Experts of a small language model.
Experts: 64 experts in each of 14 layers, 64 SwiGLU neurons an expert, 6 picks a token, a softmax router.
Training: a variant of SOAP for the experts, 595M tokens, 4840 steps.
Below are experts of layer 8 (counted from 0) of a mixture-of-experts language model. Rows are named router (the router's row for the expert), gate (a neuron's input weights, with its number), up (a neuron's input weights, with its number), down (a neuron's output weights, with its number) and show model dimensions 0-159. Each number is 128 + 32 x the weight over its row's rms, rounded and kept within 0 to 255. Numbers have three digits each.
After each expert's rows: "raises" lists some tokens whose logits its average output raises strongly, later layers aside; "mostly gets" lists some tokens that are sent to it at least half of the time. This comes from a sample of Wikipedia text that the model never trained on.

# expert 17
router:158101090112138140124139077192092117146132131133174109124180129103094101151061023095123083121135088114127153116094130171141111136141161101088114128062141086121093104111165134161104127186135136106160155104110160109102110101075154159130104190138132161126090141102150066142055077078145167102155175157133173130075150128106130145110115086145145114201094107130148149159178108087167175043079139094167091148127150138104072117158150068125159150148140154098084112146136110143124097176106129
gate0:127177109119170129086087178154089146136079139069166147111131172105140127171090119088141138170095123119119127159054130080106170097106183091123050088069159067165155076163140134093136153104125167094118065136148155108172126081168119096152141149183130108135147149129079063099096107080149160092146148093163085121119139133078158121116122108179102152186152123190087084100094127124157171074094130161117139160135136162171135107151149069082128112128109155102146104171146092158143129165147150
up0:106127127126118074125120155126144093127108157150120157146125174112166168126147084142119155119073141147140170132127199159100072120066066153088124139162107123130120157113135185153098114124118124140128097124148080191112120030121145063154121134133114094129163143175171126125108108115112107135070181192119146039030088063165148082110112148096114165117169156115112085110128117125155133104121162102154136144140115109078107141160148146143119090216177115169138091137122050132181136136143135
down0:147204139066161112111151052177160092128174100184142171101108120112152148166181127130162140142141147125124086131180092161119108137135123090117162106088121240069117101129134175197129111144157146121117166074135099110103111130092110146130115176115128109092187107141109144118166121114095124084119164166102138154115126145133153181167138138080073145109149150145106154130100118108179131098104122059111081173154105047088134104145133110138122168129125086191154112164111178057146103097105141
gate1:121135101087112097130102103154153148153074188077124147141149185196137176120111122133109094166120074185147166101166135169136167134125162114163134097143124121151113140122083155085104130151091152180097130098135122158186203074139098093132147091131142128111156124168060107058072129141155146131106155145105104071086165098136093155133127110107123082143116089152119189185096124093156136096126177147109159125124169160188101130145154111068222125139154105105186107111160111119177111128090183
up1:109133105094117137121154154143175149142090093101088131122103144166074128142196120180168188135140080173113086198172117116168081131151110081141179148103148108078188123100115136151151155071109144141114144111176156169112089156064089057118099139164082139072157109110118175116103122153109147169121114126167111114164140114083115146129142091091110162133121162131163108121046095158096099116125110138224190170140137131122142135180136073169099107087135117126095132107125149134131114108062190
down1:103118172177138170117102108169131115108089132172137133078179110130184128119163108137149109111105115114088115136115106124184139144131122096114146141169128198138142161169081070105096065187124136096085133117128110116177160093146104062166129156157093154123082190170081056155160093166111081120149133103093123138094107128133130146114136111112136110169074121102141138171144069149156148147098215190145128123142196155192125113140107096125160088126090128087131101108128076110158158103111223
gate2:134079132054115104180129151195158116113092175198124133136102143161202165121112093133091154145151148124156064146163131151114168159078113131162206147136082125112108110123094206077138151116182127166123213095184129199133220219088127115067127127158155098155119123139091168140101131127086129112068133112118118084106130149141156108139127104139144149141080148115140113122098091094132117086115101126126111161126132099070112128144153083097136112147162153133128111136106155123138126166079108
up2:158148183154126140105199134096150137166131113090124118185116104147142153111128150031172114122141136142138120099144126109161070057073096126146118131080169158158111103134116196140147078094106161121080148140088105137144114162157188093170084092127135142063079142182147095115158076176117112122165079147161175125126150128122121155111215158194172115090167169059132158129128134129113114111102176113136084185104103157131145147121130126134112128133079097091096143125143091093087163120185106
down2:196159176082146138116134152148132151088139127184065123127092063158133135161151184197085147121116129121076143101153131108117130125136068161147165162139123087162144184159105155103094093110101067146057088145195138099155169134117142093101195106104160112138118119100122131125100219136151106096077090187131168125165156110064065136132076150102120160144126117155117132107113126133119178167167149108128168103143133128123163082112158128109079190130150073092175110078121142142124168129117149
raises: "ed", "ly", "able", "ation", "ance", "s"
mostly gets: " due", " report", " law", " damage", " contract", "source"

# expert 63
router:168095136139081140102131190115150081085113090065104150162101117149115088135105105141140152108107088208122051121094171175073177159121158123196172170133085096088151114160122169108099123164101111089154116148110093143130150116085148108105147123180102122129153174105091096089132125095091095103153087059087174079110143163104119122139159147153076153176132106131098097116107129159106145140149204081130152104106138087101162099092162098109090134176130197145130100074144083134092099144104096
gate0:161132156154163092133136179146161082066143111107147191106116102163127121178149117199157132088104085133164100099090110133061153151112138125168155203129109099162135129150081090086149144160111155137136124177130104112154130152154084137158069136152150197064088163114064063117175106110150123123099116130107109176127143076113115091135135127111081123151102183140199119100164135083131160134113130119104105096158142050069070168079169101132100115136167154146173106099097127148161101161095130
up0:198118138099074176071108121147140149113109105123143156085141098125110079106155155122159091094087154153176125110126138136094128108155072138132096116126128102177132094167123118126141082105141218188086101088129125089136155137123153146067205094095133061070105133105174081118133158180132113150161157175132128133081161118149170140179128167151135122106088143160105210157165155152141130134113090134181181177144128100143136100116163135182191134088161144115136194186151120107154094118130168
down0:093155169003155134128108109109089097129163148130118123118118140093165120138097193115135141155105120076144131131123081085151090092117094122101084132132124127110135154137122076153163184113181113128130163139106120122134149117081105161138097158038122142115138161135116122143132086096154150188076183181140136145113142085135140090105110079077174117057073106161144123103128103102162183136147104102100088169125100207077097092128113138106119195131142124102082091170137184152138085073156129
gate1:111168111172119128131075103123099126079128142097156124122151130155165100169116122177110168127149207161126092061119150173094096118070146082139134077131157158136131134104232148112152143149129100077160134174153138114109188111118121174183121159126152111153118096104147145111134125075079126153174153125064102135084174095167148096164073120126130123177116099142114095066116101102141099175102074103123160074145111123129167122132165048103131101119191105164138135143077119139075138081073105
up1:157138148084106139174108111136151081152066100077106120138116093142105147142150142136145152146082132101089162099066180213083169166149109166203178077080130150133125105082083131113099099163219120111139101118102111112102168101065163157127112100123135123157091165119101140075153145174192088089164112175106101151164135137133119052123121140134122163098057129115148165155101097165155106103150128100127081115117141091103151096152129091134109100069197097148120131180098128093108114119129138
down1:122137118155112138083160165107174096067142120126164178137113143178081172110145100043079119119141171205123116098171185106103088117121126071138133081123155073127167100132152094153155148148029106130165107094146158126136093143109131123107133123150113154043123103177125113137113176120128118129142126083112133150155064108089163153144046211057155180152166080144112058087137150111076111134140151085119158144132108088147118135121146117151091101122119135154143153097113106146131124151094116
gate2:166102117135075169128127165081071127124111131109117182163148122128162106043094132123146126163150132200088114119195154113090124160175062104100073135184102061091109117093128120067117138193125140154142153137153090144189163146155143111126169076171130098090150121181067124144181119120136071107136162097156127110115114137145185137151091173194100145145134165100147151115136122078109134121071091130167171151156124150087117083113100110067136149102122114102116098124100125110122145048160112
up2:130117178163113125162166128141063157167038116159116117152140102084127184075128129127133080145136137148076137110173110156168137086200123127119153185098149122153095148178104127170091160118152179142093142108149142083146075117114133154081115089157225106142112193154126137079167083099106076110147156059186131113139126157081150117101113172118107127107139163096166129132104094111079118162134132154140204092145164140152184084074081140138136148135081130122149104137118126150158169100112096
down2:118126140136117146129145080163119098096095132114148114149175130110176170115108061122100126118172151179098161171170170159108109079111119075165180122136102150173146146066126121121111143120113112174153151072095121129155168124158066149106145160090058156096163119160104151159131151079131154175211131141109144124234114119177174107127125165139138195169133188146112146114084117129098083175159086160187066076112132095131133124101112094136080102107121146125181104141096116138094155140092160
raises: " of", " in", ",", "'", " (", " were"
mostly gets: "ers", "ions", " people", "ities", "les", "ations"

# expert 60
router:073150102133139135066113113167099162133132101142128180146126123072108106125175140106160167156083082083121158118093107107078078079085173116191099085137102167198154129100082116095078094087189056084109141104095150090145214136052124138125107106164130151141156127141116124139111142136112111106090130169082146140137164115140169088146175130090071077101121092131150168114189177088182094102142108162119164144119107120162168142143101130057113100130130157126162109116154126140117129137150074
gate0:148107219135129150150130158130091158105220142108078076152135120138117140180103137130154091115120138118162123153173087146186100101136165130148096088097119068197141128096127179090105179070105153112113054127148116120072109113131110192144085136107119141166079134160154154140061108110159175170161100171153163157148128174205099130111080111174142148167096144111139155108091113183105127084122130169133108142157159116139168166124168103171093124144104152080096087136163148149112082154135106
up0:133145099151155142148140140126131211159152122081037128055134099107139129177162108099165099144151120094163092125163114114102105106058140047147165099070134111108206154089107167148145119147101085164106138131117167178142156116126091125113107130107105181103105140164150156119137126142111185112151135176177136127100128089174140145034083150179130152142068153129119143167110067151135156146149153106096081104157098159139119121092162110143151074183078196106131092107126103139125110118150090
down0:133164096179179108104123132087174183083154157068107147114161114099153148173100120106085131166137133098150150122104129098145122056143096086116063092100118110127181163057125131127135106115117117135127107095057111176136072164118092141140105143088122120124089072162157173182099128120165143152120102107118131114074189157198086170130084110159138148120070117088116169138143098097131172130129149190075125166086126122153129097122147083107148089122072119160126111086148169177197094185139126
gate1:105107146145169121137118135105084118075155143106153142116133129121097121222139141118154076071114073156108135131139157172155129127135065147101137090155119114099047086162142164096066136114159086164062123100115113143105166110099176091123143116109121140122126124101156091131106152178083130124076126122110074197126080110126074105110102139215157179126096160168069171078174127089179165118103106151143071141151100143185128163131136132154125158102110116083104132098172120105097104075098071
up1:090172089149092170114177048105162125089125107135155151100142141161166136137118157151138125109114058087135093101134113165145151142162152071118126095086084192117134153150159069158135121179139169100089132097135131108052150154154104167140129166118092089147136095140111104111133103106155130162114082121088078148102111081129076142125068115136057144199066122120132133105150099117058091116129151137118160125047060104211166086094160108109156109158119137160125129085107154082152110131123112
down1:135051154160168141193125112081126129148126137125117129126093176093109186118122096128124102115127135187129090167123100178162166140107136171153064150078122098053097124115093197129126118080153091167119146081153113110120151080128120089139130061101162108108107112101071066122115145126135133173100089100135110198114110179164128096078148148160128154098113070203091200114121147100156122190156119136138072102178150112155142173150104091154124143114113111136088115157177103118103069130135160
gate2:106183172189142115146136130106187136152106142079130046194202113134122104140070125135137133134160100142071124137150150125127157151109161145127101118216123116087179097172162106154128134151108133185167085148164170085136070149119147177083104166077135156076107125126108193104101183131094124142113090138175108132157175088128143129109136117094107178128109170131129136117174109182130114111145152119146096086114146138172172147189171119147163102140093109097072103121157100208091145158142153
up2:092155112001133163114110080097153050103117182048153134160125132122146142120181153114138172126119147155067036111155125104103173089124141101120067181197076105120127153111087121101132132081082112097138152126161159145123149138145156103104083095147110110135177156124147097100139095091133121147063140111132133086123123156098134075132136088145105151114150122114069113118156123094106163100133117126142124101126095161151137129127153119053136183129150077187182104132135140093118076142170096
down2:160162182097126126107105162159221130105108148125086118132138091119093116155088118166134079136153107136160103153154154107099138216146185152139154097152164079103123101174135102187110133166139148180163078162154145117121088082133114143062103184056124124067125126159092136094089110129144151097098148081173095112084143117153113144117140139105101144150137148175153094190133143169117136086186138145153051120090162104136081182150140160161155118093134138096086129102120103162170175179111168
raises: "0", "th", "6", "9", "7", ","
mostly gets: " six", "3", " seven", "5", "2", "4"

# expert 52
router:162115117106103116093155171125152067156182129166147126094097175105163139142202182104137160119088131146137120208191154152059159150182137081102089094139155057129101118085119155113127145151104091086163133161155163082139171152106136116144181130129130125173167118158093046084122165140116100171135190101115110091146107166090136130119156127140167142181138135140140106114103173120086131119159076132127130086137136159184107093142204085151156161197115101135126124066095085111137153129143152
gate0:127128123113093123114138115080121122131076156149118052123088118066153212095096117145181169134103153195122126162107148126097126090098133138137118148080142166112136108168156151152125094124156139094144180163096185128142146152114069158188129111101143180117137110124113140091116114164178103076186085083096179120112123154177176065138180145141121168137107141118140103092142110113095138046132079163114203142160136157155135087142080161103123129111156154172079100078098085135178166155183123
up0:086191144125173115139152110066095113176122158151142062137165120111100130109070171172088166065126123155045135138109112073089051053087096137096132107126133071073087129161105121125163132119170161102131150116112181165116157132084111105173074131156122096103166161072132143111125103164171122129160103086059155068137162157104182117104099105141109128126118142176128131134147128138142149087122129171079096159161137133093126110151074099161093102102141086141116171127112075109175135091121107
down0:140160104154129161104135181126108193149083196165108087188148179118169228049128139095134103123111142169080115115119150104148094166148151147123124101076134086105149131135069175133076218120122162098138162136106140147078083130108151097105109153127126156152148116102117117092163119130126130215139146133091165084120112160148158143120129083090145154160123094179097115130159080074138101115108087152101195167158108155112093150135121160132076179115108157119148174107172145101177100116152133
gate1:193137100226140146109107075179159103086126127114153120133142116121147082170041081151164163081139088166150083146120126095136110116144091110111155139125113132110159107093132105121146133152081163116103150168103163122166050124142090140100122175161170121158121113147109142197111088186108166085143087156131110139107125102125166122125143047131150129165178169151196110071118139126143184082183146128111111186167113133154140142121141134118094119143135124087101153130129159173157103046145191
up1:118174142097140137143152142134161143194196156135141158122120123119127181110170128127152212121133149122082125121166147083076080093174105127140095176116120164121090147099134130141122136074169139128106185164141128097160143129127106144125185108095162159086145184143164109069174183134105161172182105091173125127126159130155117118130126175123163079112092206117150090172105139121155079096198045196170136129178185117160168149174164119113149105160131135124089101112132109117137091177146106
down1:102125155130138090124103206107152178165145133194093137094097173176152171016183172136147164125152129105146148104169161119133112136161171110146103099139149102124114124076074139132119109114099089154113109099172193145128135130037130061123099140070137142158178148126081128108110159120121149141120159111170125199158106142141147114107098184131187094135126153082154106102117163159094137160126140155122167061166160138158083144131130128126146124104094128116135125161101065084122075125105057
gate2:133107098157192127153104138070116118164121141090176102158117072142128155154084056135131122138097139168182177089181123174155155114119121137113168090198114111144136179128109174100136145113094140085148090146143105120127117130088129133087135109093129087158090128087090096025141125152133147141141170065146099144074141119123137121187082115098202099188148133142081122137103145142051140135082062116183087150073118069111164133094092091138168107140132107158127167170121131105131154112099131
up2:151174188177152109118076089155121129120159144129139086137111075147138090148183154131142131117154117116158119140157088199101106177115092148137140151066126093142077173097133121095134157136107165101194117136097074073152147187119142173166167127074120111172118086120123133050105157124142151118112073100079211156141114104106075081157172143161105118140130131099091115123085117169143108188141167103130104100129190161160120118140069149131061179125101133147118155139124169129118109126071062
down2:126127126119062130080145093164124116102114139175107159159125143077100136128180165127122150177154105097104100157115119119089091142105147158090101147087133106130114097067153087149129146186120129199123145139123134108161128129146104175108119158145142184181149123113109124178105120113047099113117106145126199171173123138131111142119175094164109144099100143118150143143141126066153116133199216155096143089153166151159145121177125193149109171123149165101109042050151157122160087181191088
raises: "'", "-", " (", " ", " and", ","
mostly gets: "ini", " Smith", " Angeles", "ville", " Wilson", "ford"

# expert 29
router:129112094129136121148076165157177131106105087051133174166158070157185090149077076124114117088133092191108089109092103151112146148128107113116179157130139176123156141167171142121149032173113140118173150151117095061091132151116150121116164116210173120119141106078137125100162118129128125124109117076151161152071193096119146114139132107126089134166119116133124113103166081114104127152129140078157081121101139095069116106058162086110131137107105145193142108073132071138082105151073154
gate0:172173107077192125103069136152175132126084115076120155078104153121036161144127117144100160125103106161043135161112115137096177177106178145123121099106129147118194132145137127065127122168153124161137112070182106055161127108107181167142146116144114151104072095180107126100148123111117119145124078132162131107113119093106124116130110152097169107069136110146128161094146137141168096094172125176151077113107167124088170134164163095170221155135141174138148104124191131103097164108106117
up0:170162076193133118100107140134138165137083136157079164127157201043128169139163161130113120167174121017112152128117143119134073079187119132137086109097095130136118102137113109096112132097134083116122111120093135150144130096107146133102110103092173169135090204132170111132097195146118092117137156126135135096113107141182136129082053105101131138132104110138168110153154191129154138074099127091164137081063050164193169109162147128143147139100134143156140128131101092073114121129107170
down0:115175163044068150115128085102097068126135144114128095165096175089160105105169161143145135154116187105138133142112099135068089126213121115077120151159214181145090148130144148184133179128134128145132136161124150120119170126121116083144098133070105096127147120145128155053160147132118168184103111154167161141085096050190115134127051140121143093144074113116123123138085135090136189096121116137100144074165099120171121179120111119155136168140169122132087072128129142143094136116080126
gate1:109170077077128107106187096181239132122101118165125091182130094152090109180100194127125141096107128122177112120124167082199096182116058114092144151156125179161165136098079096118133097146128094115100057139118099137127169085160172125124118154058111115083169153084115113176134126117122109173154149137145118135170157109159183142091164164126091198153127103082176124095157115102118113101116129141142096099138116130112112165126179101099102156104146152146091068156143117121093137119115165
up1:086128132122116140161138117072135145069104112112138124152144134133155158131149171139107121136171137133171136099094138067127129105140105132109094155136158095127066150185153125227088162132109170154160097119110123147127132137179095103094220156112145162180200131134184076065102142137217161124116132130116106168135143099128125171108141105123179152182137111163138096127162105141158162211105135116124128110113137118107084142205141147169111188180086089078125162110168115138125149197135090
down1:125136101142135117162084134092148192124120151103111154151092121100082138116136076153150118114145127105116141125146087114151176142083077134159104114122183121134125110076178161148043120130128144174172118110082156101095067127117169134193146156138148159112099136124150142164134052129077110178065087138131112099078114170112106066084128096080100118056111149141109149144140138123199106116147137109129159158081137140169162129121145161080108141162121106168033084088109150182148089203152100
gate2:119090119054149092106145120140167139119124107136135174079165121079127088123101206107098108133160107070131100133140131191162108094173135134120139152138164061057079112135106107075141095124145091126157133204146109135087078126154115126142104094130092167121112105104097069105162202121112112151122109118112107070129169128079117136110120167078107094044128161123161135123113100203113155109117083131175104137134170161108105123144147085185119184169113153154192118151149117175162148125143065
up2:118132086122060105092095081110084163092152150154091147136125111123156149104127135087150134166092098105099123152081179145144123121060166099161130120116115102113175132072161073120153104108138105090154133146121072088117083096212151136113155207161109117134157139148101115164174100108144162126127151161115168130130142138096145122097103167059157163189075089186169151153155090101092189134139109121146152071128135210087169088163135142154097124111168139110138132191150103142069100180102107
down2:115128109120152117118173108124188159103189121124097107127078147094114111126148101112075180086129127118144082186120089136172091141135116120066142138087120184081124084174158136098116104102158122150061103107158096096140157150133120110116113102162130160137173134087178101153088171190092123081144106170100106155162112159128117173149136123074107102123146104095153117144093085089124095071135083184131198112112166127097071079140110121114178217145108136176142101112036125130123101156180158
raises: " in", " ", " of", ",", " at", " to"
mostly gets: " used", " use", " games", " built", " work", " said"

# expert 22
router:168067144119186173148129101075148131101220091119121092154123128093124094103125132154126161129129134164135163148187171144135149133125159116103086092147123109193054146104072160149151152170148116156077136140117180130128105078150176139156077119168068116177093125171127155120099153093086069082138079082177162165128163174157144126125139194147143101111109127158114209133116111134102103148149066156125144129128098147088143133096157119089161149136136143129048156069143141147172151119093098
gate0:118114107020137138164115108129102066117166096147148136108105137126118124146116127161109109193113074166106201129165120147121172142058120113132133088138140135072099132154088183147118116104172177138102129117131128123187110151147140164154081115043105119039157153135104139104102138091131101172134072142144175113111182149156111111129151133114163137109085092167185189147119076106140098157102120151090127102104118220117122107129095128160174121143134182155126172135081117114172164165074142
up0:138133110211129103149145123089174141128092161095153143140104131086121068059127166155102142152074133125096088094127123180166089147116150151113132162172118075175163135099158080124129078137145131078146155123034128151072095123089122136124103091123134158108084097103142156118132097175170151161162188174113100065143141188199113124155105166116176170123123107094127208120130098129125111143139145151131137150114153081133122103171152097122103147175070109083151142129128091148045135091104081
down0:138146125161100157153114131145116106099112144084149181186092148156156164115163167124091167091097162081133120096124154132075119038099157092131078135094127171085136097086162126167104125135213118092140076047107150122037116125197119135167150076155111128042126067100137167101121121120145157117115109113194138105104133171157097136113081128131098137084102111121119100192079166111103129182123153080135178075161128132128088137137121106123136138145134144123122117141083082092143147161142109
gate1:138110099142179170133124104150106136144183127107138034144151092075152115110102123111163150222169157168169032165132141152134183079106104107173111119112126148133120098126136125119164123116182094092134141142166109112102109103126160100165143145158091111142179130139136116121115165127141153096143096103129147133163145160105148145129143161084067121149088172153106151141154153065185072098255088105145120111176111110098165152122166106141159162088198130121149144098164156115133114109103106
up1:116149124135146124169182138118094109092127147128127129133141125171183120156121145099121130119082088092163134125163115143136150088137165125121089128145118161093127137085114136114082095143126118078138069108100172125127111132171103178120133102161173195119079126092129125078160119112139110103124126092152117120117146062067118080200135129096080136117093160102150122175136155185113160126052174098100183137129139132075084114145099013140123073117143162101091127160073056134081204138115202
down1:086119147051111151128154106138158150101138125057137125092125135178104159118132187173094134170077085122115146136108139146118128111141109117128112160138110113120149127067170138082156078184184107101066135108156093150069119129122104146158110103180159199096161095076131135184096122170055144148148118130133074093096142138129165148125097197176135053136109146178044141129156111142135121137091120092082123156119121106159128064112112088172164121173130168154137142150102125084151161163151068
gate2:146106130102163156119129106065089086090163118138153097095112078137172159121135169154153103131072125121131090124155175083152080151161112081100125140097129090102087133110061184163134128138161111165138140178121139116192141040161132138144123080177151144116073168166079168147113104093075133142159102106167073157109169094079140167111110187118108148113065111135138127122096119175170108182146154128159075119169187177130188141152140142128037125129134139116118154117172140113098075129109131
up2:154148128089098091172157157189135106144111156128150111153122137129099043161087144093130136145147117127160119134116055113065145150099196156098159136111096145059161136144131125144120084105014154140176098113167143158129120161078105132086161149100141075114151112132139111198168138115143155073142144150128118094077127156145125164121144109127162178117058146147126179114152093140089124105117163143108153167096106118230105141108133145156121155118161096148169099193153066071140147149130137
down2:099120116072116140119118128049113069124150132061180116165069096158138087131132103118122172144135099101155097108106137136145118131147145143129051173137126183066116173127157116127118127152137115113143154093104052157122064116146058087129130112141141133135130117143085094103155164099108085119127200141131102137155097123138134131208119139139146113170155097135180158091113109156094111128143142137146123189117175185087158094166077151106114210184141179188112166137144121158140150179145046
raises: "\n", " of", "-", "|", "and", "up"
mostly gets: "\n", "uk", "PL", " Bas", " McC", " MF"

# expert 21
router:099150149127140140148097168163132171167114174118094156140093118124127087136107164174184131221118128084126165148092121066111132080121154105203141135126090115098154118090073078126137130134146086134088165138105143132128121170132191147128109110189175157133193090137100130107102100141115167149085166118078082086112153123101194054182135096088110096129148169077084154132142166151203098114109134108126183112120110083130146147102086142079106097156138130080156106080178150104141120135138078
gate0:140090148102171116163164163125113078126152173151098085109157116215111121127178150188184090157106126113060122115173137090120159119143132143135142124148154130138150147109116092121134145161183161125139064151112082072078156145151144066156118071158089132074065089097107108128142099158066071126157193173159162099118136152140137174135165112109101134156117172113060126123129144110145090109171122086164187138139118144087157112102127125142151078156093131162094137052106174140118158183150162
up0:138074145099167110086123120127125119148087167106187094147130101111121085178116120097126150107141080120141145143088139150166151120107154065136154125095085140124126096091141096137161152147156150131157165171146122152124144184173113195141122130167130203120114120130111098144151195053092141102109154080141174077113103153059151146126153099120122132103191104131188123166112102127106158187137100152129087146184159100068156115142114080081152121176099080119134113180147225093119173186096091
down0:103156166156095122115104125132181112111063106143128135100098123128187147134106096140179066125125070123125103120139177163130103087174065119070168092114162132063174110156102140103081097087084146135114166139163090096147161103127122153150127110208057093139162145134142138153120118134186155096162100070106120149081080091114089139070129151100089187148086092132165081121145115171114147102060128173082063098164128104102073137133083117150189141145113146122131155128118084101089115120140114
gate1:106093128112129140147107106114033149122154159141097136063131168128145158164107187162131123134108111105121133132115194135134120175054127145121111055158118083158074123096125098228216077133129114109114118122144052130147110173121147151147110104176155082144126166128116101082141118145216193120071133111093113163085112089076116161155067117158158119128082103110137119093116095154112126138146127095128152102069108136144151117131152123124098086162109133132173123075079154122106133074151109
up1:174116149109164127162103132150152133090099190147126146102186092138091157179168137160122104145130191070114142163099131147140133172105158129127144080117130131155110170115107110136129135108099141126131050136096121055152167132145137164173085129141135121127114119162133118117160126199171125137167104114055095186196195152149138181213163131115073169188116125143150151125172123126101163136148221113079148145146197052120126075095103091174135135130161107153136110123097143118124168137129132
down1:119086116097109117096162119113104127137155124122140124154151172110132114111159092075091110143098148069146176197136166159127149118106156047155086079215106130084154133084162134189149135135073135102120152144135132199084134240125090118145141139145175114117130186132084091107140143154142145121136112168177178170177153105116173133094096130067116163125104119086083179094151104146100110137122148157180186121124103138113086146191140113176165141149124124078162119117102067138112103140146115
gate2:077152181196143114095136122154160123159138134150131202109104117208135115114121134123165106147135108131140125116143138107069173083158121111185147123085160147146249178065121070096107047151157140130117195127098098112125130160139132152196146113103138153101092134126114134092132123135137115155119163071139174094115132148115200070132164105143123141142072108175053108168170081143121113095115124133159123172144187108079133133156143122115112105152128127103103158124157158116168150093168162
up2:148139150155112097126159113174142162147142121163108169133176146109115133113168120139118160093126149146129150135166090176145177117189208095179158134164053151109152135047093127097130102141094149108073139155153129034097070071181129184141156117117161072101097134114132130072076122094056085169116161135151163103128159095092141154145134127134154176158107159151187101111093140119150118120175112081135087150128133152079134174128095133114146134150111097177140160082077126130111168167181131
down2:154107083227119143148098127111089132080163174102136055143129144095151148121165148137118164101113114142170159129107091094158094135160109110093117088075114110083117116142114107117068115137132149086144077138164100131104138136142146077104081139154132132122124111133153118154101153144167191090178115220154113095084082059094034179144141074134113137125138123160094067104094119123176128113117138123127088142105078150140145125163093091107140108135040139112172106137114106179149084105072094
raises: ",", " ", " of"
mostly gets: " two", " three", " four", " million", " third", " several"

# expert 37
router:169082084115128121131137070107060168081158118148135169113141125140093108175124115072121124134107142136150128121128159131078122094141156092161172129086115091075079066128083096173133149149154089095128204119107131079131135119071118202130105134099094184170098198134181111176110105081210119135081139081095155110076181121126133095126151088166177147166154093132109102160145131149115129083116153083128117114078106104113077115108153106186094136138146098059102147096119143141096082134131137
gate0:139104141085105173116102145120147132143161078075148152109108070118142095117135095129119118130053106143073147158150159125157141185131166135151207159092135078075106147115109069142105112110104109106146153144184121103164078082142118176150192111123190118096151092176129076153093172174140134183107179093152153140090124079179078116098134149151174121141113124106135091161210095152176128155063118097169075136108095087109106121112106121169061138147168104109133164094161145149144152124103125
up0:115131083161153086183140156121159132150116148060134167132182145100103098080110156137146107180145113156128129130101145110151097141075110146111129138098138113133084093121071097136190127154116099063110124167103099123110149122095149130087098154112121128101117160149094085150138167108117214172138134124106121058157112153088092160192131139141149157112128052186141127137172131166093103123094122192061170149138009083123169136093138131184174150117139114108107198100112143153154108101092122
down0:167154153203104105152133153132157139146140100103121134150109079145099096170083184102103111177131111126073155067076093134128141102120124129124094080096157121131086164109107178133099089109159117093130106167114158143124107135066104036107138122142083100123154106146161111109139163130172147161206123163067118104083083109142147163090112076160113158162196132125121081125098137115140092131116108165081120191140036115135151168087173095144147132090059151100095121129116149168127105144100189
gate1:127049110099132075100137050134077088128105124163145121080120166115109103206097133114134116085111187145140138142125123085104121099105066088156076183101067128173123131089080170161126096102117150063142127173076102082089148057119115166153083097183126155168207151179129133099140094122111101118124128107135119119137154126126142182088162161163125087152122118162117128148164116126117091173110131153178130146133108165058107138113154124129077120146094052168117097128147131175088122136107128
up1:107137095096052168134141129160162091157179151170143126171163148120117223152133154139110100159081168169172086106065111102113180186072115118179141146152134137163129153139145184182117097123111099109186143136142131113128109129108107120046148149081114117135140149145108115110110076133145163161149122129168096161153116116132098156129144163083105133087119193140078117096098122084189132116084119187075101157141140135198079137137066101087124079063087147134134148128110152113136176103166150
down1:145065116059171144149080159133138183140158126104150088116155099084179097100109139164153113130099090165087200118142104087088128100155138178118120096147057127186169097157130084120086050144164091122178183115141107115152079095122140131176153141062124144105165143158089089114110166157160172086148143139127100086108086209146124127167138102138136106129129096115117126096167164111169148132111106105118129089110111173132103131108140051119114141093181125142110088124135180154162078061119149
gate2:153089094084121103164074181164130140101127026121139123107143166138122110150064096140161183110068161152110141106113132141164157157097114087146169077102132159119139124111068113138087136178137164173131174112105119146118124061127166141160131140122132142105105137154105097147108163128177068137114113061130088125064193184127144170137129143062105149128137093129137185177164126133123135085144107180112121116188123157133091113111162093183101128116142144109155172093210164115057148105154124
up2:105149128104124200109065172097108193142131134124123154099144137150140110077174110064126155125153173156144100128177111150121113140114099120093102133147105141160101170129114178129168135125140039126125077189109145095145140105163180170116118139160201120116138170092128090176094097133105135155096152101211156100108159039083177115127118144060101115118125142119115049160148100164104108087159140111090121163121069101124117094180130091118104177140136156092136099085154156109107088181129111
down2:073121139224090088171145096104094166131151120136108159177148165148113162137131162080130161125167131099127091092158131110057146100171148179107108135096105134105071117097137147121201125085085173112154137128094133124114109127151117177140102152138087101149122147086124161080179175111089160120160119133118085104123121092133130128126154164121095132108143150051104119092183096164187089065081099023103112164150103107092109100156152145148136135145121111160210132159083170125152149130154161
raises: "é", " ", "s"
mostly gets: " music", " church", " car", "br", " rock", "gr"